{
  "num_hidden_layers": 9,
  "hidden_size": 224,
  "n_experts": 128,
  "experts_per_token": 4,
  "d_expert": 48,
  "d_shared_expert": 128,
  "hidden_act": "swiglu",
  "moe_layers": [0, 1, 2, 3, 4, 5, 6, 7, 8],
  "router_score": "sigmoid",
  "normalize_top_k": true,
  "routed_scale": 2.0,
  "balance_loss": 0.000897,
  "balance_bias": true,
  "init_std_router": 0.0151,
  "lr_router": 0.000662,
  "vocab_size": 8192,
  "norm": "rmsnorm",
  "norm_eps": 1e-05,
  "tie_word_embeddings": false,
  "optimizer": "soap_variant",
  "learning_rate": 0.00834,
  "batch_tokens": [65536, 131072, 196608],
  "max_seq_len": 1024,
  "train_tokens": 677400000,
  "max_steps": 5509,
  "dataset": "wikipedia_en"
}
Below are experts of layer 4 (counted from 0) of a mixture-of-experts language model. Rows are named router (the router's row for the expert) and show model dimensions 0-223. Each number is 50 + 12 x the weight over its row's rms, rounded and kept within 0 to 99.
After each expert's rows: "comes after" lists some tokens at least twice as common just before its tokens as in all text. This comes from a sample of Wikipedia text that the model never trained on. Tokens count by the router's weight.

# expert 51
router:44 66 61 76 39 40 60 60 40 65 59 60 47 43 43 70 35 46 45 38 55 52 74 51 52 48 47 37 45 53 43 46 58 61 49 69 43 51 55 59 48 38 53 33 69 44 54 44 37 56 53 37 76 37 53 45 45 22 39 55 44 53 45 57 60 48 32 48 45 41 61 49 56 53 47 35 65 65 23 46 53 53 69 58 37 30 40 35 65 52 48 52 60 50 58 49 72 41 50 56 64 60 31 40 33 56 62 56 57 47 27 30 36 28 49 46 47 41 73 70 67 42 45 63 38 45 33 58 30 55 45 53 54 43 49 41 47 35 68 65 45 37 38 42 64 00 53 44 29 61 22 55 43 46 52 47 47 60 37 68 44 51 30 49 57 48 63 55 55 63 44 50 60 49 59 36 37 47 54 42 60 71 50 58 46 65 37 23 62 62 53 40 69 48 47 61 46 58 37 48 40 12 43 51 68 65 58 55 45 33 38 53 70 47 42 54 60 56 43 57 50 41 44 42
comes after: ".", "==", "===", "|", ").", "s"

# expert 84
router:47 56 49 57 61 73 55 53 52 58 51 59 46 54 60 48 46 53 65 63 54 47 46 52 71 60 62 49 42 54 46 32 61 60 38 37 55 51 65 45 58 42 43 67 50 48 29 33 46 63 49 44 76 47 67 51 44 51 40 59 38 48 59 60 61 46 37 48 42 62 52 66 61 44 51 40 54 64 50 36 34 54 36 43 16 24 41 57 65 53 49 40 61 44 91 47 50 49 71 50 55 53 46 34 43 28 57 57 56 46 24 39 36 37 29 50 43 41 77 75 45 46 57 55 45 49 43 35 54 71 30 30 39 39 48 63 46 53 45 69 62 40 46 39 76 55 61 48 35 70 18 39 40 31 53 50 37 60 42 59 46 58 42 47 35 36 75 66 73 58 50 53 48 33 57 44 43 52 34 48 60 69 45 39 37 77 55 50 58 50 67 54 71 50 45 66 45 72 49 54 32 47 56 41 60 61 63 53 41 46 45 46 86 56 41 64 67 53 48 55 53 38 58 44
comes after: ") ", " ", "\" ", "0 ", "3 ", "2 "

# expert 26
router:36 47 50 68 44 45 48 56 61 49 56 35 69 79 50 46 45 48 63 68 27 64 60 37 65 53 56 40 41 54 65 55 66 51 42 56 40 48 37 48 51 36 28 40 54 61 32 49 59 52 57 42 68 48 44 51 49 57 51 55 53 54 56 65 64 27 27 51 45 52 60 64 63 66 49 28 82 70 57 59 15 47 42 52 43 39 59 58 58 48 24 50 63 30 60 60 73 66 47 33 62 60 57 52 41 53 61 54 54 40 16 23 36 39 34 50 39 34 49 48 51 48 32 58 47 48 43 43 45 57 49 58 52 42 42 34 44 31 50 70 44 45 35 31 58 57 50 53 33 70 36 61 36 62 58 49 39 62 52 29 57 40 46 62 39 47 53 54 64 59 61 49 68 46 78 51 49 37 43 42 39 63 45 55 46 61 45 45 49 40 57 49 76 37 55 52 43 59 35 42 43 36 48 22 50 63 53 55 48 45 36 72 54 62 61 36 70 22 50 65 33 42 49 49
comes after: "is ", "as ", "=", "was ", ", ", "of "

# expert 68
router:51 43 76 58 38 40 43 49 46 64 56 49 61 58 40 42 17 43 51 51 50 56 59 45 62 44 49 49 45 49 47 56 76 60 54 41 50 43 45 38 61 22 50 39 65 71 47 61 58 55 56 39 52 58 57 59 44 52 50 30 55 39 29 54 61 26 53 48 62 46 34 58 57 33 37 35 53 61 56 25 38 60 57 55 53 43 53 48 58 63 54 52 59 36 67 47 56 40 62 30 51 58 54 59 29 22 57 63 49 32 41 50 34 41 45 59 52 46 57 44 63 57 51 29 58 57 33 71 30 46 48 27 45 46 56 46 36 46 65 61 38 19 45 39 79 31 47 64 18 61 29 65 34 36 58 64 42 48 37 40 60 48 34 52 38 37 59 44 67 58 30 58 63 40 44 34 19 40 42 59 43 64 63 35 57 59 52 54 47 55 60 51 54 43 59 56 64 47 37 47 54 40 20 37 54 55 57 47 14 49 55 77 56 50 59 43 52 49 34 52 47 45 46 36
comes after: "\n", "\n\n", "W", ")", "′", "=="

# expert 29
router:43 54 72 59 57 40 62 57 47 53 44 49 57 57 70 59 51 80 67 64 37 50 61 52 54 51 53 33 53 57 58 32 73 52 55 38 51 32 40 44 59 44 37 68 55 45 39 40 66 47 45 48 62 59 50 51 51 45 58 60 35 56 47 51 53 42 48 52 31 39 73 55 62 53 38 21 64 57 50 45 27 67 55 47 47 52 47 45 67 58 34 45 54 48 61 48 61 53 66 39 74 57 42 37 37 41 68 56 36 45 47 39 29 46 49 50 36 46 66 62 54 45 55 42 49 58 43 47 27 49 27 51 55 32 41 39 43 41 61 53 55 35 38 39 62 45 47 68 20 54 16 37 33 43 30 52 38 42 39 61 58 58 35 46 57 38 65 43 55 54 39 64 46 35 37 24 48 46 34 56 59 67 41 48 40 67 55 48 43 57 72 73 68 43 44 51 47 71 42 59 46 31 46 40 69 50 69 39 44 43 24 71 89 62 46 53 59 21 54 63 49 39 46 61
comes after: "| ", "1", "(", "2", "3", "; "

# expert 81
router:33 44 56 67 46 37 34 63 45 65 48 61 57 46 34 42 33 45 45 57 48 41 65 46 55 62 66 33 36 51 30 31 73 68 36 41 53 43 52 47 40 46 38 50 60 60 21 50 40 54 59 70 56 58 38 54 61 34 52 56 51 44 33 52 61 33 33 48 34 51 61 70 68 50 49 42 62 61 49 44 42 53 53 54 37 42 55 45 66 51 48 48 56 54 93 58 63 51 70 34 50 56 32 50 44 41 58 64 43 45 32 50 40 58 31 44 29 30 51 73 31 47 48 69 34 54 27 44 52 64 45 45 49 45 50 39 54 50 84 53 42 25 42 35 54 25 56 48 17 61 19 58 44 46 35 59 39 66 58 50 45 52 21 44 36 47 54 36 65 54 44 70 68 39 52 39 56 41 41 49 65 54 53 50 38 55 52 50 49 67 70 54 60 58 56 47 38 55 41 44 29 47 63 37 56 64 59 60 42 41 46 60 67 46 45 46 53 31 58 43 52 35 50 66
comes after: "|", ")", ".", "\n", ";", "==="

# expert 59
router:40 60 58 50 53 43 55 60 71 52 62 56 58 56 50 51 36 42 48 48 32 56 45 53 72 45 63 29 39 65 53 41 54 64 58 40 52 44 42 39 46 36 20 24 56 60 39 52 43 62 40 76 71 44 51 52 40 48 31 59 45 62 49 61 72 39 53 67 37 53 57 72 62 45 36 41 55 55 45 50 17 66 43 56 57 42 39 43 62 55 23 57 57 28 77 56 45 44 50 54 58 37 53 49 31 53 65 62 45 47 27 13 31 31 41 54 39 41 54 59 56 52 38 62 30 45 55 45 29 48 52 41 52 47 49 38 58 40 62 55 32 32 59 40 55 39 53 34 34 62 44 55 43 56 44 62 46 55 52 35 68 50 34 49 32 38 55 57 63 51 58 59 59 51 69 49 19 28 57 32 54 60 50 46 47 62 59 49 44 55 65 48 70 43 47 63 41 55 52 61 55 31 47 22 63 60 57 67 49 39 35 72 60 71 50 53 62 31 60 63 46 34 33 45
comes after: "the ", "his ", "as ", "'", "with ", "in "

# expert 42
router:34 43 64 48 47 40 53 48 36 60 47 51 71 56 38 43 49 55 39 46 39 57 61 44 59 44 57 49 39 60 51 56 56 67 31 26 44 46 56 56 50 54 35 38 66 58 26 26 53 54 38 50 55 59 61 44 50 44 57 53 59 54 49 73 70 45 42 44 60 66 57 72 50 51 31 51 63 72 43 49 41 58 49 49 35 54 72 50 55 37 38 26 74 46 77 41 70 48 58 36 41 53 53 34 55 38 62 57 39 41 39 31 44 46 26 64 47 52 53 54 40 51 44 37 57 51 43 53 49 55 56 64 41 43 53 53 37 38 87 47 59 39 35 64 63 44 49 52 29 60 18 44 49 48 55 54 35 65 59 34 73 50 50 52 38 45 61 41 67 49 50 44 60 50 48 52 42 18 36 42 60 67 50 67 38 84 42 47 50 38 52 41 74 52 51 73 40 69 36 44 47 44 58 44 74 50 78 65 40 47 35 46 78 63 39 40 44 43 42 73 37 44 38 50
comes after: "201", "200", "202", "199", "198", "197"

# expert 74
router:50 51 57 56 49 45 28 53 61 68 59 41 43 64 43 54 41 59 55 39 53 66 42 54 65 54 54 45 37 49 45 60 81 44 37 49 55 54 48 43 46 35 41 57 42 46 37 24 62 64 39 42 65 48 52 38 42 43 61 55 35 72 40 59 57 40 36 43 53 73 43 40 65 34 28 58 55 54 48 49 30 64 42 50 42 40 51 41 74 58 41 46 59 47 62 57 59 47 49 49 66 45 51 50 25 36 63 64 46 29 23 40 39 51 33 45 49 34 68 63 38 47 54 56 43 56 34 52 61 55 48 56 58 42 37 38 45 48 71 68 58 37 42 40 76 53 45 51 03 66 28 46 26 52 54 62 47 73 39 59 48 61 26 40 24 37 62 59 69 48 58 50 67 37 71 42 46 40 46 46 64 68 38 39 52 66 63 46 58 53 50 57 67 39 52 58 35 58 49 41 45 44 39 30 58 62 70 63 40 37 34 62 68 51 58 41 65 29 59 61 56 44 44 50
comes after: "\n", "\n\n", "\n  ", " ", "3 ", "9 "

# expert 80
router:48 55 61 63 45 39 51 43 50 50 45 51 71 54 35 60 37 57 62 46 30 52 50 50 62 49 68 28 34 49 50 61 74 59 39 50 43 44 48 39 54 47 53 43 57 41 50 40 41 50 53 63 67 48 57 55 55 38 39 67 64 39 64 46 67 43 53 62 50 44 47 56 45 48 49 43 61 70 48 33 31 51 47 66 34 43 49 65 55 54 47 42 62 33 69 56 80 62 97 18 68 47 43 40 50 49 64 74 28 40 59 36 33 46 40 46 44 35 67 56 37 31 56 43 58 51 48 36 54 57 55 40 45 41 47 37 49 32 58 64 48 21 42 40 64 36 70 56 34 58 30 44 56 56 36 64 33 59 49 62 82 46 29 44 40 42 58 33 63 54 61 55 61 37 55 51 30 36 44 59 65 48 55 72 43 63 42 55 41 58 73 50 63 45 33 64 39 68 47 52 50 37 55 44 53 63 53 44 29 35 40 67 79 36 45 50 50 38 51 40 48 37 43 54
comes after: " ", "% ", "0 ", ") ", "2", "1 "

# expert 93
router:37 51 59 54 43 48 56 63 59 58 36 53 47 62 48 43 25 42 38 36 48 57 49 56 70 44 72 54 47 69 42 45 61 77 49 45 38 28 36 40 62 38 37 30 69 62 31 31 47 57 46 55 68 52 58 52 49 60 56 53 59 52 38 66 56 41 50 49 59 56 59 57 57 59 21 27 61 51 45 57 27 49 41 51 57 46 35 69 45 49 34 54 45 52 66 70 71 62 56 31 63 55 29 58 41 40 59 59 45 32 37 32 40 38 43 47 16 53 55 45 49 53 40 50 58 71 40 53 50 54 55 46 40 46 35 64 33 40 66 67 44 14 33 28 49 50 49 51 31 70 33 37 46 42 61 62 40 61 53 32 48 55 42 45 53 39 54 42 68 69 37 55 63 56 57 38 38 30 43 45 47 66 31 63 41 82 42 52 50 59 55 49 73 50 46 56 64 67 50 48 41 43 37 38 55 63 53 57 49 40 29 64 62 43 53 32 52 30 54 64 28 56 36 49
comes after: "the ", "The ", "'", "New ", "United ", "South "

# expert 25
router:38 49 69 72 60 47 36 48 49 49 55 48 60 36 55 46 42 48 54 72 48 52 44 67 49 41 72 55 54 60 39 63 66 72 32 48 54 35 57 39 58 31 49 23 53 40 35 60 42 59 42 64 58 62 38 52 36 47 41 49 56 75 62 54 64 49 45 49 58 74 76 67 59 43 55 36 52 52 34 23 36 62 54 39 34 40 52 34 53 68 24 39 62 47 60 57 64 47 71 47 66 74 39 45 44 74 60 67 61 58 45 66 45 59 33 45 42 35 59 70 30 33 47 52 49 62 39 56 58 61 60 63 44 28 56 55 42 34 82 78 37 48 44 38 52 39 52 51 23 85 46 63 52 53 53 51 43 49 42 31 56 49 23 45 39 39 67 48 50 38 51 61 50 33 60 41 37 33 40 30 50 47 50 61 50 57 52 50 60 47 55 70 56 36 54 45 55 44 30 45 44 44 50 51 53 50 54 50 44 35 37 57 67 66 57 56 63 56 39 66 56 31 49 53
comes after: ", ", "and ", "well ", ") ", "s ", "es "

# expert 12
router:30 47 61 47 49 44 55 44 29 46 47 64 65 66 32 55 39 50 37 39 17 57 39 58 53 48 64 40 41 59 48 60 56 52 44 64 48 39 47 49 56 51 15 54 66 51 28 51 52 49 42 65 50 46 54 43 37 38 48 44 63 46 64 68 67 37 37 56 41 39 57 53 43 54 33 47 46 51 51 39 28 58 44 50 54 51 47 48 39 63 34 38 43 57 70 61 43 38 55 29 65 46 49 54 54 58 58 68 50 51 35 36 34 41 31 52 55 36 77 65 43 41 76 51 60 61 44 51 39 49 35 54 60 35 52 54 41 34 40 46 55 27 38 41 64 07 53 44 17 85 50 52 52 60 56 69 43 52 53 61 45 56 50 37 63 40 58 65 65 43 57 65 52 39 63 41 45 35 53 50 50 42 44 63 48 69 36 42 38 61 68 49 50 55 40 58 37 56 39 44 55 33 56 25 43 65 53 32 36 36 28 72 58 69 54 52 65 23 41 63 48 55 52 40
comes after: "of ", "the ", ", ", "one ", ". ", "number "

# expert 69
router:45 52 58 80 40 55 53 48 69 58 54 50 42 57 38 56 38 39 58 64 06 45 43 66 82 55 61 47 64 56 29 42 61 66 50 46 60 53 55 34 59 47 57 53 59 50 48 34 45 50 40 67 71 54 47 47 51 41 63 51 47 52 34 62 66 43 55 60 50 46 70 52 75 49 38 39 47 45 44 67 36 49 52 62 54 46 36 30 64 63 36 37 76 35 65 58 46 46 49 11 39 66 54 58 45 44 52 60 44 45 34 40 42 37 23 35 48 40 62 47 55 50 58 50 42 59 33 55 38 70 45 49 58 48 44 59 34 44 56 54 30 37 33 30 58 30 47 58 39 78 45 43 48 60 50 52 51 55 39 33 56 53 36 49 34 50 59 57 74 47 46 47 59 39 53 53 21 38 51 41 50 48 56 62 58 57 65 48 50 66 54 52 70 33 61 58 51 66 38 50 42 47 34 35 71 49 54 34 50 48 34 65 64 48 44 37 75 33 76 63 42 50 59 48
comes after: "'", "of ", "and ", "for ", "with ", "to "

# expert 53
router:54 41 54 52 53 52 34 44 61 51 44 57 58 48 34 45 52 38 66 48 29 51 67 49 47 43 61 46 40 52 55 49 58 46 37 51 47 25 41 35 43 40 47 36 48 46 50 42 61 54 60 58 77 51 52 55 45 32 43 54 48 54 54 62 65 41 46 51 60 51 58 65 68 45 50 35 53 49 44 58 44 75 50 52 46 47 48 42 63 47 35 42 49 51 72 67 55 59 76 39 53 46 43 50 41 53 55 70 43 54 29 26 26 43 48 36 39 40 91 57 36 20 50 64 56 49 48 35 58 48 53 49 48 25 42 34 47 48 60 50 43 26 52 40 55 46 60 54 35 58 42 39 42 53 44 57 11 76 36 56 46 48 44 45 36 50 67 44 63 66 43 66 77 35 60 42 37 41 52 54 73 61 49 49 51 65 59 63 46 63 70 59 60 54 44 66 27 70 54 52 28 29 30 46 46 50 66 44 11 42 31 70 59 64 45 52 68 48 38 71 48 51 47 54
comes after: "| ", ",", ".", "(", "–", "; "

# expert 113
router:56 58 49 75 40 50 62 53 63 52 62 57 45 56 34 62 28 69 71 50 47 49 52 44 48 35 45 47 40 58 43 59 89 60 40 34 41 45 51 49 38 35 36 43 60 68 29 57 61 54 62 56 76 61 60 35 40 38 53 42 66 49 48 51 69 44 36 55 31 53 37 55 64 64 58 41 44 57 38 54 49 57 47 59 34 43 58 47 46 48 44 40 65 45 71 45 70 52 63 32 63 56 64 52 58 48 66 66 41 56 42 34 23 58 35 49 59 42 61 69 35 41 31 55 49 48 32 34 48 62 51 54 49 30 64 47 43 36 65 76 36 23 46 39 58 35 42 48 36 56 27 53 28 45 53 66 51 77 44 54 57 55 40 42 57 57 78 47 53 52 54 53 69 53 36 31 42 45 49 43 52 57 39 75 38 53 40 34 63 50 48 52 71 48 57 47 51 55 48 40 47 27 48 42 66 56 65 32 45 38 37 50 63 42 26 50 55 32 83 59 38 42 47 41
comes after: "|", ".", ")", "also", ").", ";"

# expert 87
router:42 59 82 51 47 45 60 44 58 59 72 37 55 53 56 42 29 63 42 67 33 50 57 46 63 50 54 38 52 52 41 74 62 48 31 52 53 43 41 34 43 38 43 42 47 42 40 47 67 57 53 50 66 51 44 47 20 50 34 30 72 54 58 46 55 38 41 40 28 49 51 74 55 38 30 46 72 56 43 40 43 74 42 51 43 50 55 45 61 53 48 33 51 48 52 43 63 60 50 47 47 70 47 35 21 42 56 65 56 35 44 40 36 54 41 57 48 31 58 64 42 39 42 51 40 49 34 42 44 54 54 60 60 41 54 30 43 58 56 78 44 28 37 32 79 43 50 49 32 55 24 33 45 33 38 52 32 51 44 44 59 45 33 56 38 46 77 58 56 59 38 77 54 44 56 36 37 25 39 59 54 57 45 53 54 70 45 48 57 53 65 57 75 46 36 59 53 63 52 47 52 49 45 29 71 66 68 49 32 45 31 39 71 53 60 55 65 32 67 56 51 44 38 56
comes after: "| ", ", ", "- ", ": ", "of ", "and "

# expert 62
router:40 51 60 55 49 46 47 29 59 46 58 61 51 64 44 41 51 56 60 55 41 53 54 51 62 50 53 45 44 67 62 63 70 63 60 42 53 18 50 36 46 47 46 58 56 54 40 31 59 56 58 61 68 51 44 59 29 41 46 49 65 50 43 62 57 41 54 58 41 63 52 67 64 54 33 36 71 57 47 38 31 62 51 57 52 45 34 53 42 64 42 64 55 45 76 84 82 54 72 42 49 62 50 35 28 60 85 50 38 50 48 43 26 49 39 50 49 28 67 46 58 34 51 55 71 77 36 53 45 54 59 53 71 46 37 50 55 55 82 60 54 32 55 59 56 23 43 56 42 57 45 45 52 45 33 64 38 61 44 35 72 46 24 50 57 36 76 37 64 59 57 65 70 52 54 28 47 40 45 50 55 49 50 64 52 65 45 36 49 63 66 47 55 30 34 49 41 62 45 39 52 50 47 35 57 64 68 38 41 56 41 52 82 50 58 52 52 40 54 47 39 40 46 58
comes after: "| ", "–", "0 ", "0", ".", "1 "

# expert 15
router:50 38 61 57 57 51 42 42 32 55 46 57 42 58 64 55 37 42 35 66 49 70 41 51 47 46 66 61 34 67 26 46 63 73 51 47 32 46 55 43 57 52 45 43 64 42 22 55 30 68 47 55 67 57 49 46 40 59 54 57 49 35 45 67 52 40 32 51 42 46 46 70 49 39 47 25 36 62 52 47 42 64 45 48 35 51 46 48 62 52 46 45 57 40 58 54 44 37 69 49 46 53 45 34 29 50 43 70 42 40 50 43 13 29 34 36 50 56 63 69 45 41 47 48 44 57 37 71 38 32 40 38 51 37 67 42 46 55 62 42 31 33 26 29 71 53 59 50 41 61 38 53 47 54 48 65 38 54 40 49 61 41 62 55 37 41 49 53 67 56 47 56 57 35 45 47 31 44 39 39 58 66 62 72 50 64 45 40 61 51 47 46 63 54 54 73 51 61 18 51 49 43 56 29 50 68 79 43 34 40 15 71 67 64 56 41 76 27 46 61 50 41 47 42
comes after: " ", "\n", "\n\n", ") ", "Party ", "Candidate "

# expert 91
router:65 66 69 63 48 40 39 56 53 68 50 60 59 56 43 52 36 58 52 31 48 50 58 59 57 53 37 53 46 61 50 52 54 67 33 35 40 35 59 45 60 38 30 61 75 47 46 34 44 60 48 69 50 61 56 49 38 37 54 72 43 48 63 72 57 49 45 44 45 45 54 64 53 57 48 32 71 57 35 54 45 56 48 67 53 34 40 47 62 64 53 41 68 49 51 64 81 46 65 54 46 62 38 54 35 46 78 63 37 47 44 24 42 56 46 52 34 34 58 59 44 39 53 60 59 71 57 60 49 56 52 53 50 52 49 31 47 44 49 60 49 43 51 38 57 30 34 37 28 67 27 59 48 53 51 47 39 56 42 65 74 55 42 53 38 40 71 51 74 58 43 61 54 28 46 35 51 42 42 53 38 77 59 62 38 52 68 38 69 52 62 71 70 50 35 52 41 57 33 41 28 39 32 16 58 55 59 56 30 38 36 69 64 74 52 61 59 36 58 50 32 63 55 42
comes after: "(", "in ", "| ", ", ", "In ", "–"

# expert 5
router:44 58 58 69 48 50 42 42 57 61 49 66 47 52 45 34 40 38 45 45 08 49 63 46 58 49 46 44 31 60 60 55 67 56 35 58 31 20 35 43 57 44 47 48 58 47 45 42 46 53 57 52 94 63 62 51 45 53 46 50 58 53 63 61 51 46 39 63 42 47 49 70 62 38 45 20 42 46 57 37 34 52 43 41 37 40 29 57 48 39 52 41 56 37 61 72 55 53 60 23 76 49 38 53 35 50 56 47 47 43 49 42 35 52 54 54 40 41 60 61 43 33 57 62 46 52 36 46 42 74 40 50 43 33 42 38 54 54 57 55 30 37 39 46 70 41 47 56 37 78 45 42 43 44 47 70 24 55 44 52 65 54 42 53 65 38 60 54 63 63 50 51 66 40 63 40 22 47 44 60 61 51 55 64 49 59 53 34 45 56 62 52 63 33 57 54 18 73 60 54 52 35 39 30 45 47 64 41 09 44 39 67 63 49 46 52 61 42 47 55 37 46 43 38
comes after: "| ", "the ", "(", "a ", "; ", ": "

# expert 105
router:46 64 73 49 45 27 50 62 39 59 45 47 42 60 34 38 48 52 50 45 24 73 46 53 65 42 55 50 35 70 54 33 55 53 48 55 43 43 42 52 47 36 43 64 72 47 50 52 48 61 45 44 68 58 34 54 46 44 34 56 46 53 60 80 49 49 34 40 46 55 50 68 51 58 41 29 63 69 36 52 35 51 60 48 42 41 46 52 56 51 37 57 54 25 56 40 77 37 70 23 70 39 39 48 44 38 54 60 25 42 47 36 32 46 29 37 40 49 60 66 41 43 61 66 41 61 41 48 49 64 52 33 54 45 48 51 36 59 54 65 35 40 30 34 73 41 53 43 30 59 05 37 37 52 40 62 44 58 49 37 62 50 39 53 48 40 56 53 58 84 42 61 71 49 60 46 27 34 46 60 49 70 59 53 43 76 63 60 54 52 43 52 60 39 40 53 36 61 38 56 59 51 32 54 69 66 69 36 45 48 43 59 62 47 43 48 60 38 42 65 57 39 52 38
comes after: "the ", "a ", "and ", "The ", "s ", "to "

# expert 112
router:42 35 57 53 57 39 57 40 37 53 54 55 53 35 61 58 43 35 48 64 20 48 55 49 50 25 40 52 51 55 41 53 75 53 31 33 50 44 27 43 55 49 23 28 56 42 30 46 48 71 47 52 56 54 48 64 47 56 57 56 56 33 27 55 59 46 43 55 36 47 26 49 58 41 36 31 63 56 46 29 44 54 67 53 28 50 32 51 54 48 52 37 48 37 48 68 61 59 81 41 64 54 55 31 29 45 58 54 39 51 49 28 34 39 50 51 38 28 61 70 43 31 54 53 49 64 42 64 51 63 36 63 52 41 43 57 53 61 55 54 43 42 27 45 72 22 57 55 39 72 49 39 37 54 51 55 53 67 31 40 40 40 40 53 37 63 60 63 64 47 43 62 43 51 55 37 44 48 40 35 80 45 43 59 65 65 54 60 59 49 45 68 56 43 45 57 50 56 29 62 49 37 43 43 64 72 73 60 41 39 31 62 71 58 41 61 78 55 59 53 49 57 32 63
comes after: ", ", "s", "ed", "es", "However", "ing"

# expert 77
router:55 55 72 50 49 63 51 69 31 44 53 48 54 56 57 63 42 34 38 69 33 43 61 56 64 50 52 38 55 61 50 41 56 49 49 46 46 44 29 49 46 36 14 64 55 43 23 40 46 49 52 57 63 54 69 39 39 53 67 74 44 51 29 41 62 49 51 57 40 50 63 45 61 42 65 53 67 78 40 50 30 59 61 47 32 52 59 61 52 43 28 43 61 60 62 74 49 37 87 46 43 70 44 42 34 43 66 64 40 45 41 47 41 49 43 39 67 33 72 58 42 62 44 44 50 42 39 37 59 49 57 41 50 52 50 41 28 48 51 51 33 35 44 40 68 41 58 57 27 60 27 68 40 48 32 57 44 59 33 55 55 46 35 46 40 41 48 31 49 56 47 44 63 46 36 56 27 31 47 35 56 52 42 67 53 74 74 45 54 70 58 53 58 37 55 35 48 63 41 32 55 39 47 41 54 45 68 57 29 51 43 44 85 50 37 56 43 25 56 56 43 53 41 49
comes after: "P", "C", "L", "G", "p", "Al"

# expert 7
router:61 53 64 67 64 44 25 51 57 41 59 50 55 44 54 36 47 45 50 66 46 64 36 69 50 47 89 43 58 59 50 63 64 57 31 46 61 40 57 34 47 41 43 36 55 45 41 52 56 49 52 63 61 60 49 47 32 46 24 61 66 72 60 52 55 54 25 40 58 78 64 57 65 56 59 37 49 48 47 49 25 66 40 42 45 27 49 41 40 69 44 51 57 59 57 53 73 48 70 45 64 61 49 40 37 69 67 65 60 44 51 62 46 65 20 42 28 53 64 67 24 33 44 44 33 63 26 70 61 66 49 58 46 30 61 59 40 34 70 70 32 43 42 34 52 41 52 62 16 65 49 68 50 46 54 51 47 43 37 28 45 43 27 47 51 37 64 46 44 42 41 57 57 27 52 32 32 39 44 44 45 49 53 53 47 66 57 58 60 56 56 60 48 38 53 42 56 51 39 38 42 39 55 55 62 50 45 55 49 42 33 59 68 58 44 44 70 53 51 53 54 44 44 53
comes after: ", ", "such ", "well ", "and ", ") ", "known "

# expert 20
router:44 53 84 45 55 60 45 35 50 42 62 59 53 56 61 33 48 68 51 59 37 54 65 53 53 46 56 55 55 67 49 56 55 42 48 65 52 45 48 57 60 48 36 46 64 47 13 64 58 55 55 53 72 58 41 58 40 39 35 43 53 56 40 60 52 28 42 48 30 56 55 43 57 40 36 34 65 55 58 43 39 64 48 72 50 53 33 53 57 50 34 50 56 52 53 45 66 57 60 35 61 61 33 33 34 41 45 60 42 25 41 41 28 35 52 56 36 39 44 69 55 47 56 52 55 69 48 54 46 50 43 52 55 46 46 46 52 47 59 83 29 39 49 38 73 42 47 40 27 67 11 35 48 40 43 41 37 60 44 54 63 43 28 62 47 47 55 58 54 44 45 61 63 44 64 19 38 20 43 47 45 65 50 66 46 68 48 57 61 49 75 48 80 56 46 57 41 73 43 53 36 36 44 39 70 63 62 41 28 51 40 60 67 47 43 62 62 28 57 48 44 34 54 59
comes after: "| ", "- ", ", ", ": ", "; ", "("

# expert 58
router:40 45 57 62 68 53 52 44 53 51 59 70 71 62 40 51 39 58 47 46 38 54 61 50 61 51 57 47 62 72 55 41 52 54 50 33 59 45 61 46 54 37 59 49 53 51 28 30 44 54 48 55 60 43 65 49 50 37 60 47 65 67 42 64 72 43 39 58 51 51 54 75 67 44 45 37 69 68 34 34 49 66 44 51 53 31 46 58 56 67 52 46 74 43 79 49 46 48 71 41 49 53 51 34 44 47 81 50 44 43 38 30 37 65 36 54 46 28 63 53 48 47 58 30 43 57 33 51 46 47 55 44 47 35 48 55 25 58 89 65 57 39 40 51 56 40 60 44 33 51 04 50 46 41 43 56 36 59 57 50 73 50 39 49 65 34 39 32 51 53 42 46 54 39 42 44 54 29 29 40 62 80 52 57 48 56 56 34 44 58 58 48 67 46 36 56 59 62 50 62 41 44 61 41 71 73 72 55 46 32 45 47 77 53 41 45 53 39 42 65 37 41 38 49
comes after: "| ", "–", "United ", "R", "N", "°"

# expert 9
router:39 52 48 53 54 48 54 60 54 59 51 59 54 51 20 43 25 54 55 51 34 49 56 58 66 47 53 68 47 59 29 40 61 68 48 47 42 41 61 47 51 53 41 62 67 52 26 45 44 66 40 54 74 59 41 41 61 33 61 71 58 51 36 70 59 24 49 53 43 53 49 51 49 54 36 48 67 55 50 35 22 56 56 58 40 40 41 46 57 47 44 52 77 43 61 68 65 49 53 21 61 68 62 50 33 54 48 51 44 50 47 39 24 33 35 23 30 52 68 48 46 55 61 51 51 68 37 57 59 74 50 46 37 36 46 57 56 46 36 59 47 37 36 62 63 39 49 46 41 83 38 65 35 59 55 68 43 58 45 38 75 38 20 59 36 41 57 29 62 60 66 41 63 35 42 46 42 40 49 47 44 44 48 45 54 66 46 39 49 50 40 58 75 52 61 71 41 58 51 48 40 38 44 42 63 41 63 54 50 33 28 70 52 55 41 43 75 53 55 70 46 51 34 36
comes after: "of ", "in ", ". ", "to ", "on ", "at "